config.toml
n_experts = 96
experts_per_token = 4
moe_layers = [1, 2, 3, 4, 5, 6, 7, 8, 9, 10, 11, 12]
router_score = "softmax"
routed_scale = 7.89
n_groups = 8
init_std_router = 0.00639
vocab_size = 4074
norm_eps = 1e-06
lr = 0.0071
beta1 = 0.9
batch_tokens = [65536, 131072, 196608]
seq_len = 1024
steps = 4507
Below are experts of layer 5 (counted from 0) of a mixture-of-experts language model. Rows are named router (the router's row for the expert), down (a neuron's output weights, with its number) and show model dimensions 0-127. Each number is 128 + 32 x the weight over its row's rms, rounded and kept within 0 to 255.
Before each expert's rows: a language model's description of what the expert responds to. This comes from a sample of Wikipedia text that the model never trained on.

# expert 18
En dashes in year or score ranges, hyphens in compounds, and opening parentheses, such as 1938–39, north–south, re-released, (1884.
router [169 101 158 165 109 115  92 139 154 122  99 138 133  97 137  55 210 127 122 108 104 110 205 143 128 136 147  96 130 139  96 122  92 155 122 189 127 110 131 151 164 152 149 127 168 118  70 135 145 124 128 140 151 104 119 119 106 183 118  88 160 131  74  77  72  62  95 145  74 150 161 130 133 123 127 127 111 189  67 127 140 183  91 135 132 103 100 192 135  99 110 126  96 209 119 108 107 173 133 126  68 132 166 143 168 110 141 142 128 108  87 146 135 142 102 128 114 172  80 151 208 109 115  97 185 154 134 162]
down3 [159  95 123 176 110 148  77 127 114 181 130  63 145 149 142  98  92 163 128 106 158 134  92 137 111 117 116 104 122 198  85 129 161 111 167  92 148  88  71 119 117 116  93 109 101  46 133  90 122 143 100 202 124 120 135  96  85  77 116 180 119 188 146 152 131 146 108 103 111 145 168 113 166 148  87  81 122 177 151 108 112 170  83 121 126  78 146 120  50 157 139  94 172 132 134 165 132 146  98 149 145 128 157  66 134 146 131  81 123 139 102 123  78 118 113 129 187 136 125  87  98 151 176 175 110 122  75  78]
down4 [108 136  88 150 169 134 133  68 125 110 125 144 146 108 100 158 118 104 180 153 203 148 179 109 134 171 149 129 129  99 179 169 121 115 143 146 113 131  77 138  84 113 115 183 127 144 164  90 109 110 153 142 148 136 175 187 112 102 153  95 117  45  96 170 149 132 106 126 129 102 121 135 161 103  92 147  95 185 187 131 130 120 130 164 118 159 135 166 119 109 122 130 152 106 143  86 118  59 154 188  58 153 130 149  82  64 139 101 134 161  61 121 154 185 111 130 202 103 129 107 144 144 141 117  71  85 157  82]
down5 [119 100 111 150 165 162 170 160 164 151 134 155 142 154 106 161  77 148  77 147 103 111 108  83  85 138 113 136 106 153 135  72  86 143 105 150 154 116  63 137  99 100  83 156  89 107 182 133 131 173 140  68 158 123 183 150 143 118 127 136 106 129 203 130 145 122 101 129  89 104 171 131 192  61 128  73 164  83 110 172 139  85 101 142  91 170 112 168 106  77 130 137 128  80 145 131 165  73 139 123 150 134 149 146 151 124  84 105 101 139 144 175 115 113  69 126  84  86 156 143 135 178 134 143 152 137  34 145]
down6 [ 88 106 142 117 105 127 124 110 134 134 176 121 119  67 105 161 153 123 153 131 165 139 131 122 167  89 136 165 127  95 142 145 156 130 140 127 115 100  94 124 137 118 129 132 111  94 119 151 150  85 103 230 124 108  76 122  92 114 107 150 162 115 165 139 169  53 183 105  99 103 154  28 195  99 148 157 106 108 131 124 180 215 175  93 200 157 108 140 149 121 157 120 108 145 110 190  88 154 142 141 113 176 148 116 140 103  99 120 138 133  88  81 113 166 145  96 112 160  59 133 103 150 148 126 101  94  79 159]
down7 [ 43 138  75 168  83 189 131 166  84 138 151 159 119 114  91 123  81 151 131 114 103 124 126 120 104  83 129 101 134 127 190 173 145  91 112 121 128 113 114 137 197 129 149 118  72 105 137 118  96 146 174 126 121 125 135 132  92  92 138 118 127  96 131 167 107 145  30 179 106 132  95  48 109 166  75 149 148 151  85  77 148 148 130 126 162 154 127 106 111 143 166 150 157 117 117 170 116 145 138  72  74 147 109 172  82 137  86 117 139 131 117 163 141 177  98 136 149 136 170  95 138  93  73 162 182 154 182 126]
down8 [103  86 157 208 145 148 124 139 152 130 120 177  80 125 210 132 119 151  78 114 112 116 122 107 111 105 158  84 110 120 164 119 152  98 112 143  61 126  93  41 193 113 173 145 159 165 154 109 112 110 151 151  86 102  90 164 144 126  58 106 176 167 111  81 107 135 120 112 109 112 102 166  84  65 142 118 134 137 125 154 118  65 117 112 150 110 197  82 157  93 111 149 165 124 169 106  91  93 119 146 167 114 172 131 150 101 127 143 110  88 176 140 149 144 118 164  99  97 189 144 102  97 150  86 115 137  97 130]
down9 [142 130 125 132 125 118 116  93 117 166 192 130  94 152  71 180 154 135 162 116  92 182 109  87 158 162 149  95 179 100 162 156 145 152 121 121 166 104 166 133  60 152 120 116 126 136 112 113 184 138 167 138 211 129 139  91 156 105 125 165 140 110 127 105 144 112 131  85 180 109  77 104 109 127 146 162  45 114 183 142 106 105 143 134 108 107 163 110 127 161 125 107 148 142 162 111 159 148 115 161 186  93 119  86 162 177 130 142 161 127 103 110 175 125  37  45 110 180 137  85 131  60 111 149 126 115  96 134]
down10 [ 70 136 161 130  73 132 133 116  85 156 179  71 118 129 173 134 104 114 143 120 140 121  92  48 141  81 125 152 119  98 200  91  85 162 141 106 115 133 126  66  82  89 155 178 184 109 160 147 162 156 138 128 153 123 145 105 213 132 194  99 111 124 131  71 135 170 168  54 132 152 145 131 148 140 144 102 125 112  87  95 139 153  84 160 171  82 118 145 172 142  95 109 177 106 146 126 119 138 112 104 109  96 117  72 172 192  95 176  96 130 157 127  85 130  98 128 105 132 112 174 131 116 117 130 117  96  97 115]
down11 [135 110  53 175 167  84 164 151 153 201 130 116  95 111 190 143 152 138  96  94 184 101 147  94 181 130 176 149 114 160  69 130 149 170 138  99 115 175 127 105 122 118 117 158 204 176 225 136 142 110 155 109 137 130 167 137 106 139  88 126 171 151 179 155 158 126 145 123 165 103 120  98 116 138 101 156 128 149 108 118 143 137 152 105 145 163 143 104  89 153 113  91 130  98  95 144 159  96 139 139  93 101 101  85 116 112  90 165 103 177 159 126 136 164 135 161 151  85  93 111 205 123 113  68 129 153 155  67]
down12 [122 178  71 115  91  57 153 109 189  50 140 137 108 155 103 128 138 161 106 128 188  77  84 111 128 129 151 182 162 138 131  73 133  82 132 124 145 108 157 130 116 108 125 136 107 102 204 130 144 140 202 152  59  98 125 160 146 111 122 129 173 116 130 135 107 144 104 106 175 121 130 115 126 115  67 126  92 113 117 141 138 146 153 118 112  81 145 107 143 113 155 105 170 165 145 164 131 139 167  84 114 141  64 163 130  91 152 100 142  99 120 156 146 208 132 209 107 139 117  87  52 103 123 111 123  84 117 170]
down13 [141 125 111 108  91 193  84 145 165 126 109 176 130  83  58 113 114  78 163 117  89 154 156 122 113 155 165  47 150 129  76 148 111 151 106 156 156 121 119 146 110  63 163 122 155 107 201 125 143 166 137 154 118 125 104 139 168  78 149 134  92  95 154 116 151  84  95 127 178  94  80  90 162 211 111 155 116 165 173  61  89 171  83 147 148 123 100 131 124 165 141 200 118 112 154 145 160 129 125 136  91 154 166 149 146 105 103 156 177 109  93 138  80 141 151 168 130 112 117 154  72 136 129 119 143 146 126 158]
down14 [134 130 111 116  97 121 161 116 114 110 122 132 111 134 137 161 196 106 151 191 113 122 133 154 131 148 110 190  88 138 218  95 161 147 106  62  96 128 138 167 184 175 119 115 152 131 156 118  65 169 116 152 123  96 117 105 144 126 106 111 120 164 125 197  77 146 149 164 133 156 148 137 158  85 157  91 150  86  97 134 187  93  89  49 175 105 107 147 174 117 166 160 104 146 131 125  70 175 106 158 146 183 138 133 108  96  86 110  97 149 158 161 163 120 129 116  72 164 144  88 122  81 116 119  99  80 153 176]
down15 [156 119 123 125 139 166 182 138 165 142  85 153 133 126 149 172 133  96 133 121 151 167 111  86 157  83 159 102 154 107 124 102 152 162 105 159 149 113 158  99 143  74 107  89 144 184 112 102 151  94  88 157 145  97 144 129 185 204 114 124 127 185  87  98 147 130  79 151 174 130 132 124 153 123 129 139 113 106 162 127  74 152 147 113 104 133 101 166 197  84 141  67 120 119 140  86 122 142 134 130 147 140  94 141 114 174 191 112 154 145  81 179 183 214 188 153 143 114 161 185 183 127 149  96 154  83  79 152]
down16 [165 175 201  71 100 121 140 148 131 172 149 154 101 174 104 153 172  81 189 113 115 173 125 110  64  92  72 116 138  84 179 135 153 155 173 148 128 182 163 223 153 112 129 140 133 121 115 140 106 192 141 144 147 101 126 133 156 170 137 129 153 149 180 130 122 140 100  87  96 141 162  69 173 119 139  76 140 153  87 131 122 128 159 158 150 138  82  91 112 131  75 100 145 104 147 130 117 179 166  87 121 129 159 104 137  89 148 110  99 155 122 138 147 186 125  94  90  77 169 153 173 137 121 123  84  98 108 108]
down17 [123 146 191 162 127 174 148 108 161  95 134 204  44 137 136  59 167 186 119 121  58 149 149 140 162 145 122 139 138 126 138  89  60 148  90  89 119 112 155 110 139 101 164  70 118 130 164 117  63  96 113 148 133  99 116 174  71 198 147 116 119  95 129 180  57  83 139  66 136 100 120 144  86 122 101 116  91 118 163  97 115 109  97 140 183 158 152 119 128 140 159 137 156 105 148 123 146 137  80 143 138 132 133 188 124 110 153 181  98 121 112 183 122 113 156  83 127 165 163 111 119 122 124 149 146 142 141 151]
down18 [113 114  87 115 148 131 123 184 125 141  98 163 109 151 131 194 184 166 188 195 171 108 147 100  86 109  63 167 100 127 129  57  92  82 144 104 128 137 148 147 142  93 129 148 135 174  90 102 108  64 164  91 124 106 136 133 145 104 117  77  82 102 134 139 115  89  94 109 132 113 138 127 168 127 167 116 125 194 120 178 148 112  67 157 113 142 184 128  71  88 113 188  95 145 155 141  92 160 122 111 113 151 152  92  62 144 116  57 122 151 132 129 136 160 152 158 177 125 112 117 101 106 110 152 149 141 173 185]
down19 [ 65 168  92 106 101 167 101 124 120 150 178 130 143 110  93  89 167  67 117  94  99 110 187 138 135 105 119  38 195  98 139  85 165 185 106 117 178 124 139 128 114 227 178  83 114 137 147 186 170 141 109 141 128 129 140  89 101 145  92 161 146 123  63 130 132  98 170  62 146 148 121 147 166 125 149 145 164 107 185 122 114 177 112 166 145  93 134 139 146 141 123 122  85 173 122 155 134  96 174 140 105 138  90  89 132 124 171 155 157 118 161 163 143 150 106 108 145 148 108 168 102 109  92 144 154 141 113 159]

# expert 43
Wikipedia section heading markers (==, ===) with heading words like Geography, plus table row ends, separator rows and paragraph breaks.
router [170 141 146 143 106 105 138 140 120  99  54 162 135 125 124  73 145 136  90 130 131 179 160 155 146 159 132  71  98 111 179 157  42 120 107 194 147  68  77 134 156 139 140  81 168 118 110 102 138 113 125 141 138  86 114 187 103 186 126 145 178  72 128  70 105  71 135  91  91 149 137 117 123 167  52 164 129 131  97 102 143 151  97 146 184 126 107 173 149 125 132 141  96 181 119 159 107 165 170 127 149 136 145 132 117 107  75 149 145  99 108 127 136 149  95 105 143 150  96  87 124 118  79 122 117 138 164 213]
down1 [136 141 162 122 190 116 142 192  53 152 122 180 155 173 143 156 159 102 129 101  83 141 121 108  58 130 157 145 141  97  92 132  79 142 114  87  87  80  84 157 160 140 144 116 139 172 123 176  74 170 104 166 103 112  94 132 168 180  88 118 124 205 115  91  90 116 129  94 141 166 152 130  88 117  99 109 113 156 105 131 163 161 126 154 147 136 133 169  95 161 190  94 130 184 126 121 184  76 175 121 175 175 117 122 165 148 138 124 132 145  69 164  56 132 137 120 145 152 128 137 173 114 145  92 145 128 132 158]
down2 [113  83 146  84 185 156 182 132 104  88 133 127 114 152 139 133 137 168 117 159 139 132 172 146  57 107 147 122 112 151 135 108 129 138 114 152 160 127 130 143  70  93 134  80 165 100 120 118 179 128  63 120 112 196 163 232  99 174 119 149 137  72 143 155  69  90 109 100 113  76 201 144 117  78 154 146 115  84 106 156  30  64 101 100 153 110 111 177 139 135  97 120 123 126 127 100  98 197 129 127 128 130 122 170 143 129 115 114 169 149 112 133 141  66 161 135 138 122 162 126 136 107 134 126 132 113 114 158]
down3 [113 166  94 135 116 126 121 161 158 148 121 129 152  65 132 136 171  77 129 140 147  82 149 133 134  67  81  81  73 209 116 119 130 118 101 128 155 136 180 113 130 146 127 134 157 145 113 129 118 103 145 141 220  92 150 153 141 118 179 104 109 134  69  70 151 110 114 125 170 127 172 104 122 117 131 114 114 193 155 116 140 211 128 137 123  67 127 191 141 147  81  96  93 132 196  92 166 195 122 158 113 137 126 109  92 133 140  99 160 107 154 124  69 123 130 121  99 121 163 187 185 125 106 162 135 106 183 114]
down4 [137 109 155 109  73 144 133 151 122 118 152 122 100 107  94 120  76 135 106 119 112  94  78  91 153  78 105 115  92  63 169 110  94  75  61 115 182 102 101 109 160  60 151 127 146 122 131 167 146 124 137 145 130 105  87  91 116 148 112  65  59 173 110 123 137  97  79  82  94 133  88 134  95 102 138 114 103 139 109 134 131  67 109 116  76 152 172  91  53  83 156 151 120 112 112 166 153  89 119  55 148 130 174  86 177 105 137  90  93 137 107 106  94  86 175  91 109  94 154 128 128 141 142 158 111 136 159 177]
down5 [171 164 126 160 202 137 141 108  82 145 146 101 142 104 145  93  84  86 146 121 106 114 135 162 148 115 170 107 163 158  75 108  91  99  75 143 146 157 143 147  62 135  89 119  76 132  67 170 126 102 123 118 160 106 130 123 132 144 153 116 175 152 121 137 103 143 131 128 131 152 198  36  92 141 159 147  70 120  87 101 139 152 165  82  88 127 167 110  79 118 145 172 146 110 146  97 139 154 176 137 125 105 167 163 171 137 185  82 184 144 104 176 162 174 106 188 126 132  56 150 127 156 124 126 129 161 119 103]
down6 [135  63 158 109 113 134 166 190  94 141 116  88 127 108 123 148 160 180 106 158 108 114 103 159 111 149 125 117 131 202 128 114 128 168 130 192 131 125 131  92 109 120 161 120  39 112 172 106  99 146 149 162 119 148 113 133  83 148  99 164 156 156  91 118  85 118  77 113  71  60 152  80  93 122 148 100 118 181 100 128  76 161 134 124 103 181  96 112 152 102 131 176 152 140 146 185 127 102 135 152 115 125 171 167 152 104 148 146 143 101 140 111 115 199 154  99 125 203 107 123 182 118 157 116 116  94  65 190]
down7 [104 110  78 142 159 129  74 125 133 172 198 174 131 131 161 170 189  63 131  86 180 141 120 162 130  99 140 133 127 144 164 114 166 150  90  79 154 160 129 180 116 138  99 101 188 139 134 157 115 100 100 117 148 108  95  53  94 146 154 130 153 170 143 124 167 204 128 119  75 125 158 143 159  76 127 150 147 111 164 163 150 113 150 105 152 137  87 102 159 107 108  85 107 111 121 103  86  98 126 166 159 171 151 117 107 117 189  94 140  85  94 153  81 126 219 163 139 133 111 140 182 140 117 124 127 103  76 129]
down8 [126 173 150 167  89 128 103 148 161 122  90 124 122 132  87 113 127  97 132 118 150 147 172 189 100 128 152  59  99 121 208  95  79 123 121 200 120  61 128 137 167 133 118 118 117 130 137 120 123 119 114 135 142 187 138 201 120 138 106  97 107 125 133 131 122 125  72 157 149 172  90 141 189  84 125 166 167 130  96 130 139  95 162 185 138 152 117 158 154 109 191  92 128 169 100 174 149 142 124 141  95 166 167 142  98 163 147 122 181 180 115 155  97 193 192 149 133 112 193  75 134 163 123  79 150 101 125 146]
down9 [ 91 160 141 146 177 132 122 106 133  70 117 117  99  42 180 147  72  95  98 110 153  92 174 118 149 145 122 141  97 159 148 103  92 112 132  83 135 137 105  95 170 114  76 112  64 126 140  98 147 109 158 120  76 167  78 101 166 130  99 102 170 108 175 118 109 156 129 165 128 130 107 129 127 130 160 138 146  84 165 126 136 161 161  87 164  87  73  94 107 177 113 187  75 118  39  65 141  86 149 135 140 158 128 142 138 127 203 126 114 155  99 145  98 117 103  91 177 175 177 124 110  99 127 128 164 129 129 101]
down10 [110 142  74 132 133 105 123 139  85  94 182 106  91 124  98 174 155  88 161 102 112 171 113 155 153 111  98 118 159 183 150  85 126  87 135  84 137  70 126  99  91 126 124 101 144 108 180  90 116 130 138  93 148 166  79 128 168 149 116  70 161 162 114 162 170 135 154 143  88 141 133  68 117 110 148 118 106 124  93  46 109 195 137 131 103 100 107 142 188 156 103 134 146 124  74 165  96 147  86  86  90 135 152 108 109 153 118 125  96 128 174 160 126 141 121 210  61 161 161 141 102 147  50 171 115 111 159 125]
down11 [101 112 123 137 116 119 110 119 102 126 144 143 170 108 127 122  84 159 194 124 183 122 189 142 129  82 162 103 152 123 167 115 157  81  87 120 123  79 157 103 110 183 157 177 160 202 115 167 174 127  51 147 156 132 123 144 144  81 148 108 144 147  93  89 163 116  91 106 131  99 118 137  90 145 119  33 174 114 161 128  90 128 137 119 130 197  76 151 124  81  56 151 111 129 141 105 153 151  99 109 197 140 178 128 141  73 134  75 139 115 103 198 165 148 147 141 172 137 143 120 143 104 138 127 116 140 158 148]
down12 [153 154 204  89  61 131 142 100 105 144 146 136 131 150 123 133  93 144 104 152 150 115 164 138  88 140 115 171 105 133  86 163 115 116  73 126  70 128  93 120 131 105 153  47 117 130 135 153 159 145 142 111  87 173 113 132 108 114 156 105  73 202 140 135 144 138 137  54 118 102 100 142 107 133 160  90 140 166 143 147 154 207  96  93 116 129 134 170 109 221  82 150 136 135 187 194 200 104 113  94 123  91 144 133 186 139 178 134 168 111 125 131 114 128 166 168 127 154 159 126 164 138 140 150 139 123 163  78]
down13 [181 104 157 122 113 208  85 108 103  94  75 149  85 106 127 104  94 128 175 155 179 141 125 178 128  98 138 107 159 133 161 106 132 170 139 167 128 127 156 144 153  87 165  84  91  94 144  99  99 150 151  84 160 104  70 146  91 192 129 114 151 142 111 147 103 187 108 119 114 139 124 168 153 155  88 173 110 112 118 108 128 158 163 153 132 139 129 122  97 103 154 124 123 148 110 167  87 126 124 169 111 156 121 171 168  94  64 136 115 103 142 107 199  94  84 100 107 169 160 134  87 114 209  97 172  85  78 195]
down14 [ 76 135  74 141  95 165 119 118 200 127 115 127 151  74 139 109 149  50  94 168  83 134 130 104 116 121 128  50 139  63 107  89 175 104 164 147 158 137 111 157 104  99 175  88  94 124  82 104 109 115 152  96 148 100  88 139 122 104 135  76 125  65  90 113 138 209  69 169 137 112 119 148  63 173 104 154 123  95  70 148 139  89 102 150 121  86 103  68 147  95 123 124 149 215 113 140 115 171  80 109 137 124 155 106 119 116 127 142 126 113 132 149 106 164 105 147 145 145  83 134 163 101 128 118 139 146 114 110]
down15 [119  86  82 116  73  95 136 197  94 148 134 144  81  78 164  88 143 124 124 138 137 131  92 116 110 111 144 160 131 125 124 147 125  87 131  96 155 115 112 168  34 142 106 128 148 119 115 174  93  99 152  16 108 115 157 123 134  91  82 187 152 126  93 154 134  55 170 183 150 138 150 101 112  96 123  57  94 124 126 132 182 103 110  98 161 146 118  90 122 156 137 129 117 140 123 130 130 105  95 128 104 160 157 167 125  70 150  96 131 171  63 117  78 141 179 134 101 105 153 140  97 141 113 206 128 152 150 119]
down16 [ 87 156 118 116 116 111 103 162 168 122  91  81 149  85  98 132 153 156 109 124 135  87 185 133 116 135  94 103  67 148 158 133  71 119 109 137 157 138 138 133 138  96 143 102  71  55 100  82 105 150 121 101 173 175  82  65 133  75 125 190 107 131 107  87 170 182 174  68 128 125 115 145 179 110 159  67  91  87 138  96  87 169 117  80 117 129 112 150  91 144 114 138 124 131 126  95 120 134  76 104 137 229 118 148 149 117 147 106 109 155 102 128 146 146 174 160  73 120 139  97 172  94  94 146  88 133 143 145]
down17 [103 177 126 125 122 172 136 131  98  66 115 159 139  41 170 111 105 143 120  65 195 101 127 159  99 115 138 121 129 108 146 110 129  87 108 121 150 137 110 148 131 177 148  84 159 149  74 128 169 177  90 132 124 131 131 114 109 122 138 132 201 117 229  90 123  87 123 106 119 134 111 114 133 129  75 121 101 148 170 124  98 133  56 151 108 111  97  91 163  58 148 146 145 134 106 137 160  69 114 143 101 159 145 157  98 106 140 173  97 177 151 121 145  44 157 149 188 155 125  98 125 116 182 130 111 161 124  91]

# expert 7
Plural or agent endings like -ers, -s, -ians on nouns for people, such as bankers, officials, writers, before and, but, who.
router [174 128 165 175  82  81  98 100 143 101  86 144  69 115 139  95 149 108 101 118  97 116 164 111 128 167 178  86  96 149 126 173 121 133 158 166  89  86 119 156 163 149 149  83 176  90  90  90 180 149 177  96 130  93  99 149 123 154 170  98 164 120  91  91  90  79 112 163 104 147 166  92 140 155  95 119 175 169  95 129 169 167  86 124 151 108 103 144 166 125  58 133 127 187 129 154  93 115 142 132 101 146 180 160 175  87  94  71 122 110  96 155 147 165  94 169 139 133 113 121 151  95  69 155 143 170 111 157]
down0 [141 143 129 139 108 112 143 137 128 127  81 132  84 148 171 116 127  73  94 104 101  71 164 115  87 122 137 116 168  22 158 107 131  73 115 131 117 177 133 139 168  87  84 100 152 107 185 167 134 158 177 116 115 106 150 152 137  75 118 153  93 111  87 112 127 192 197 108 111  97 165  87 149 105 129 153 129  56 130 101 111 113 154 121 142 159  85 103 164 112  95 151 148 103 105 108 134 124 148 109  75 124 157 108  99 151 118  79 107  73 162  88 138 113 138 124  93 132  91 132 120 136 162 159 120  21  71 153]
down1 [148 148  52 119 177 105 135 132  38 136 127 123 175 135 106 137 163 146 112 140 133 170 107 114 132 181 105 163 154 113 139 124 159 106  94  82 186 122  98  55  94 108 116  75 149 173 105 173 158 147 164 100  70 156 124 123  92 171 132 157 154 168 130 139 152 138 139 119 155 106 150 103 156 138 112 127 130 145 125 103 127 119 123 173 100 121  73 192 140 121 116 144 142 136  81 184  73 139  84  47 151 152 119  68  86 127 163 106 118  60 111 155 139  42 101 145 117 141 174 151 147 148 109 102 105 118 136 167]
down2 [156 144 147 129  80 131 123 134 132 101 112 161 175 108 149 105 141 107  81  81 133  95 209 175 169 113 139 106 178  94 223 103 126  95 119 149  92 110 105  97 154 201 119  47 128 137 173 154 169 158 199 140  83  54 138 112 128 170 122 136 111 127 132 130 133 133 165 127 100  93 105 142 137 160  82 117 127 153  91 132 128 149 137 159 156 122 147  65 195  94  91 109 110 140 111 153  97 122 189 108 144 156 104 177 167  80  94 161 156 157 134 126 145 144 108 187 136 104  98 123 178 119 140 128 145 118 161 159]
down3 [156 110 151  93 128 140 168 151 124 125 166  93 134 168 157 116  79 113  82 125 119 183  88 128 173 105 139 126 123  80  93 180 137 154 142 131 162  76  62 115 110 132 131  88 113 171 111 122  90 133 103  62 191  70 160 170 107 135 127 133  78 204  93 154 124 138 108 168 163  84 170 129 211 150 157 143  78 100 145 161 164  87 133 127 110 115 157 167 174  95 136 118 138 111  99 101 163 108 172 163  77 129 117 114 184  65 168 122 122 113 121 158 108 143 139 154  86 149  60 133 119 167 152 111 114 101 149 133]
down4 [161 109 140 144  96  85  92  88 126 148 167 140 146 172 146 173 152 108 140 147 124 118 101 153 144 165 104 147  99  96 149 221  91 164 135 117 122 115 152  95  80 122 130 168 105 153  75  67 161 173 116 176 138 138 164  99 115 141 149 111 130 172  75 168 125 145 120  89 159 128  75  80 141 128 135 147  84  77 195 156  99  56 154 177 160  97  71 143 107  98  86  80 177 132 125 208 149 133  76 152 181 105 142 119 100 137 147 118 152 130 101 131 116 113 165 103 174 120 131 118  88 122 114 129 125 178 166  92]
down5 [127 143  77 102 147 154 100 106 140 114 158  73 114  77  53 134  93 136 129 135 127  81 131  92 127 144  93 168 155 163 101 104 117 154 127 138 170 130 145 110 120  95  63 223 121 116 115 142  81 149 138  77 120  94  81 112 139 155 125 131 132 126 167 128 129 147 146  81 100 158  84 105 139 168 180  59 122 105 154 177 115 164 163 140  98 180 156 141 177 147 153 173 177 125 147 108 136 141 149  83 101 166 154 101 115 139 152 104 186 160  90 132  86 167 117 173 136 137  57 164  92 153 151 110 191 142 180 112]
down6 [117  93 130 155 144 106 149 120  90 214 173  88 112 140 163 192 138 180 163 167 154  92 148 142 147 120 132 129 108 124 198 154 137 120  98  65 148  88 174 116 116 164 124 158  97  93  92 154 123 110 114  91 165 142 135 119  85  86  99  68 147 154 165  91 143 131 141 140 115 128 180 134 108  79 132  93 202 137 126 142 128  80 155 134 105 141 166  86 157 140 123 145 129 120 106 193 149  80 144 175 143 162 119 178 151 100 138  89 140 139  89  89 175 100  90  37 135 125 126 125 141 126 197 153  77  98 130 127]
down7 [129 152 121 175  88 130 143 136 177 150 139 147  80 123 205 123 117 120 117 139 125 127 203 148 172 168 144 132 151 152  98 144 152 172 138 178 174 110 156 133 108  98 135 121 112 156  93 111 188 153 130 151 171 194 102 149  94 168 100 122 125 157  98  45 158 115 121 152 120 158 175 119 107 130  91 144  84 167 107 127  54 140  92 132 143 167 131  77 133 194 140 111 138 133 150 213 114 165 120 137  72 141 194  92  70 163 157 194 144 158 138 178 166 151 112 121 123 130 124 119 134 128 101 145 158  93 123 157]
down8 [179 132 107 136 109 135  95 159 168 136 114 120  70 107 100 190 137 110 131 124 128 180  91  93 163 133 168 172  93 157 100  64 149 104 125 147 100 105 148 152  81 162 135 160  87 130 109  70  85 158  88 158 148 150 141 111 162  86 226  99 129 129 126 154 134 107 100 159 114 113 142 106 136  94 128 110  58 193 143 100 178 105 195 168 137  72 168  86 107 145 159 125 104 105 163 154 126 106 122 184 146 105 119 184 130 106 104 162 178 115 101  93 106 108  81 132 130 154 124 142 133 167 105 152 187 107  72 122]
down9 [ 56  93  61 115 172 231 167  97 115 130 175 107  81 102 174 130 152 168 143 167  90  86  90 201 137 127 119 107 139 122 159 146 101 125 148 117  70  95 163 106  88 127 126 153 147 180 166 107 125 166 134 106 109 107 143 142 102 128  60 132  80 108  83 145 142 129 116 168 153 143 146 159  94 113 114 150 145 146 153 217 133 150 135 108  95 104 109 149 148 158 118 163 156 159 150 125 156 105 123 137 163  54 113 162 162 159 127 167 102 155 153 139 174 131 127 143 105 100 102 119 161  99 113 194 116 171 160 131]
down10 [101  77 170 178 198  69  52 125 124  95 114 103 154 132 101 148  95 132 166 126 158 130 103  94 201 143 139  68 156  63  90 166 110  78 131  72 129 126  79 143 161 187 144 100 127 144 115 184 125  88  89 147 168 124 108 152  90 123 145 125 128  41 139 138 137 119 146 177 126 128 105 113  74 123 125 112 158 144  93  94 110 116 138 141 143 169 188 198 107 152 106 146  93 204 102 112 148 161 103 106 148 158 140 130 118 123 107 131 121 112 176 111  88 108 152 108 159 136 101 115 122 118 105  73 114 153 133 168]
down11 [161 145  30 153 133  96 174  98 101 160 106 171 118 161 148 163  74 174 169 160  98 118 120 132 174 161 108 139 161 175  53  94 155 102 184 124 140  95 109 138 103 117 119 110 138 165 119  90 122 128  86 119 138 123 143 108 140 112 124  98 119 107 140 126 166 168  90  87 125 150  99 104 119 117 114 178 163 125 148 131 115  92 141 127 155 143 179 131 114 127 130 150 209 141 163 135 141 109  96  73 205  57 167 113 210 124 164 123 113  81  85 166  90 144  80 125 116 142  83 112  86 110 110 122 128 166 148  79]
down12 [ 84 126 131 118 115 144 183 115 117  84  96 136  91 132 111 122 135 135 145 124 126 189 160 133 135  67 121 150  94 132 100  89 145 154 100 134  78 108  97  61 201 134 130 143 166 102 178  85  79 146  81 155 123 161 167 151 139 197 184 123 180 158 116  70 140 135 124 119 169 144 160  95 177  93 152  90 113 228  64 128 134 139  99  88 139 149 134  77 147 120 144 112 182 142 108 167 135 144 140 151 144 142  72 127 105 143  83 141 132 130 144  44 181 108 143 112 129 140 150 144 160 128  97 105 122 122 149 182]
down13 [123 127 167 114 153 131 113 159 105 189 100 105 131 136 159 157 134  75  89 163 109  71 160 116 119  64 163 164 169 145 102 131  86  71 106 132 138 146 122 132 174  92  71  84  97 127 152 119 164 135 118  95 146 103 130 115 145 144 130  60 132  77 144 183  93 109 102 115 173 120 112 178 129  99 137 153 167 183 145  66 123 105 166 133 137  77 134 139  93 120 202  87  92  97  86 122 142 193 161 135 160  87 113 160 124 174 135  91 120 137 188 135 148 133 174 117  97 131 173 140 110 126 185 115 103 146 105  47]
down14 [134 105 169 153 147 166 136  76 140 115 141  95 134 157 194 103  99 147  67  90  80 160  80 172 108 159 137 118 134 144 153 103 125 125 127  97 183 198 139 100 165 101 134 125 154 137 147 112  69 112 145 152 119  89 129 152 113  48 100 118 139  70 138 123 147 109 113  54 162 133  79 150 171 117 138 119 126 136 104 168 103 129  86 110 225 132 176 115  98 151 163 111 211 107 100 118 145 126 147 115 113 139 128 193 144  93 115 100  90 142  75 113 108 116 118  78  70 166 157  96 133 112 158 168 167 110 138 142]
down15 [126 104 116 147 122 101  87 212  89 130 148 134 124  88 115 139 144  90 113 109  95 160  94  97 121  73 161  81 160 176 147 128 152  60 101 171 170 171 135 134 117  84 124 111 101 133 111  54  99 173 140 149 122 158 133 132 152 106  69 134 126 142 146 150 113 108 110 130  77 141 175  96 111 163 159 159 105 156 104  56 106 141 186  57  69 105  61 155 105  97  84 159  86 130 137 129  69  57 149 111 137  87 157 134 104 109 178 151 171 113 130 127 139 155 120 135 143 171 166 156 127 125 157 127 154 143 169 162]
down16 [118 129 142 149 135 126 121 128 137 169 112 146 113 172 113 152 105 157 179 128  99  81 117 117 169 114 172 207 199  29 150 142 126 111  94 144 136 150 108 121 172 119 136 149 130 102  92 134 188 113 104 102 117 196 138 110 119 138 133 124  99 146  79 184 163 108 201 139 195 118 157 187 115 155  92 109 149 158 106 107 123  99 185 123 183 111 128  90  98 156  55 134  73 135  80  82 162 159 103 136  92 133 143 104  84 118 128 137 151 158  95  97  59 100 105 129 137 179 157 145 108 148  98 134 166 122 125 121]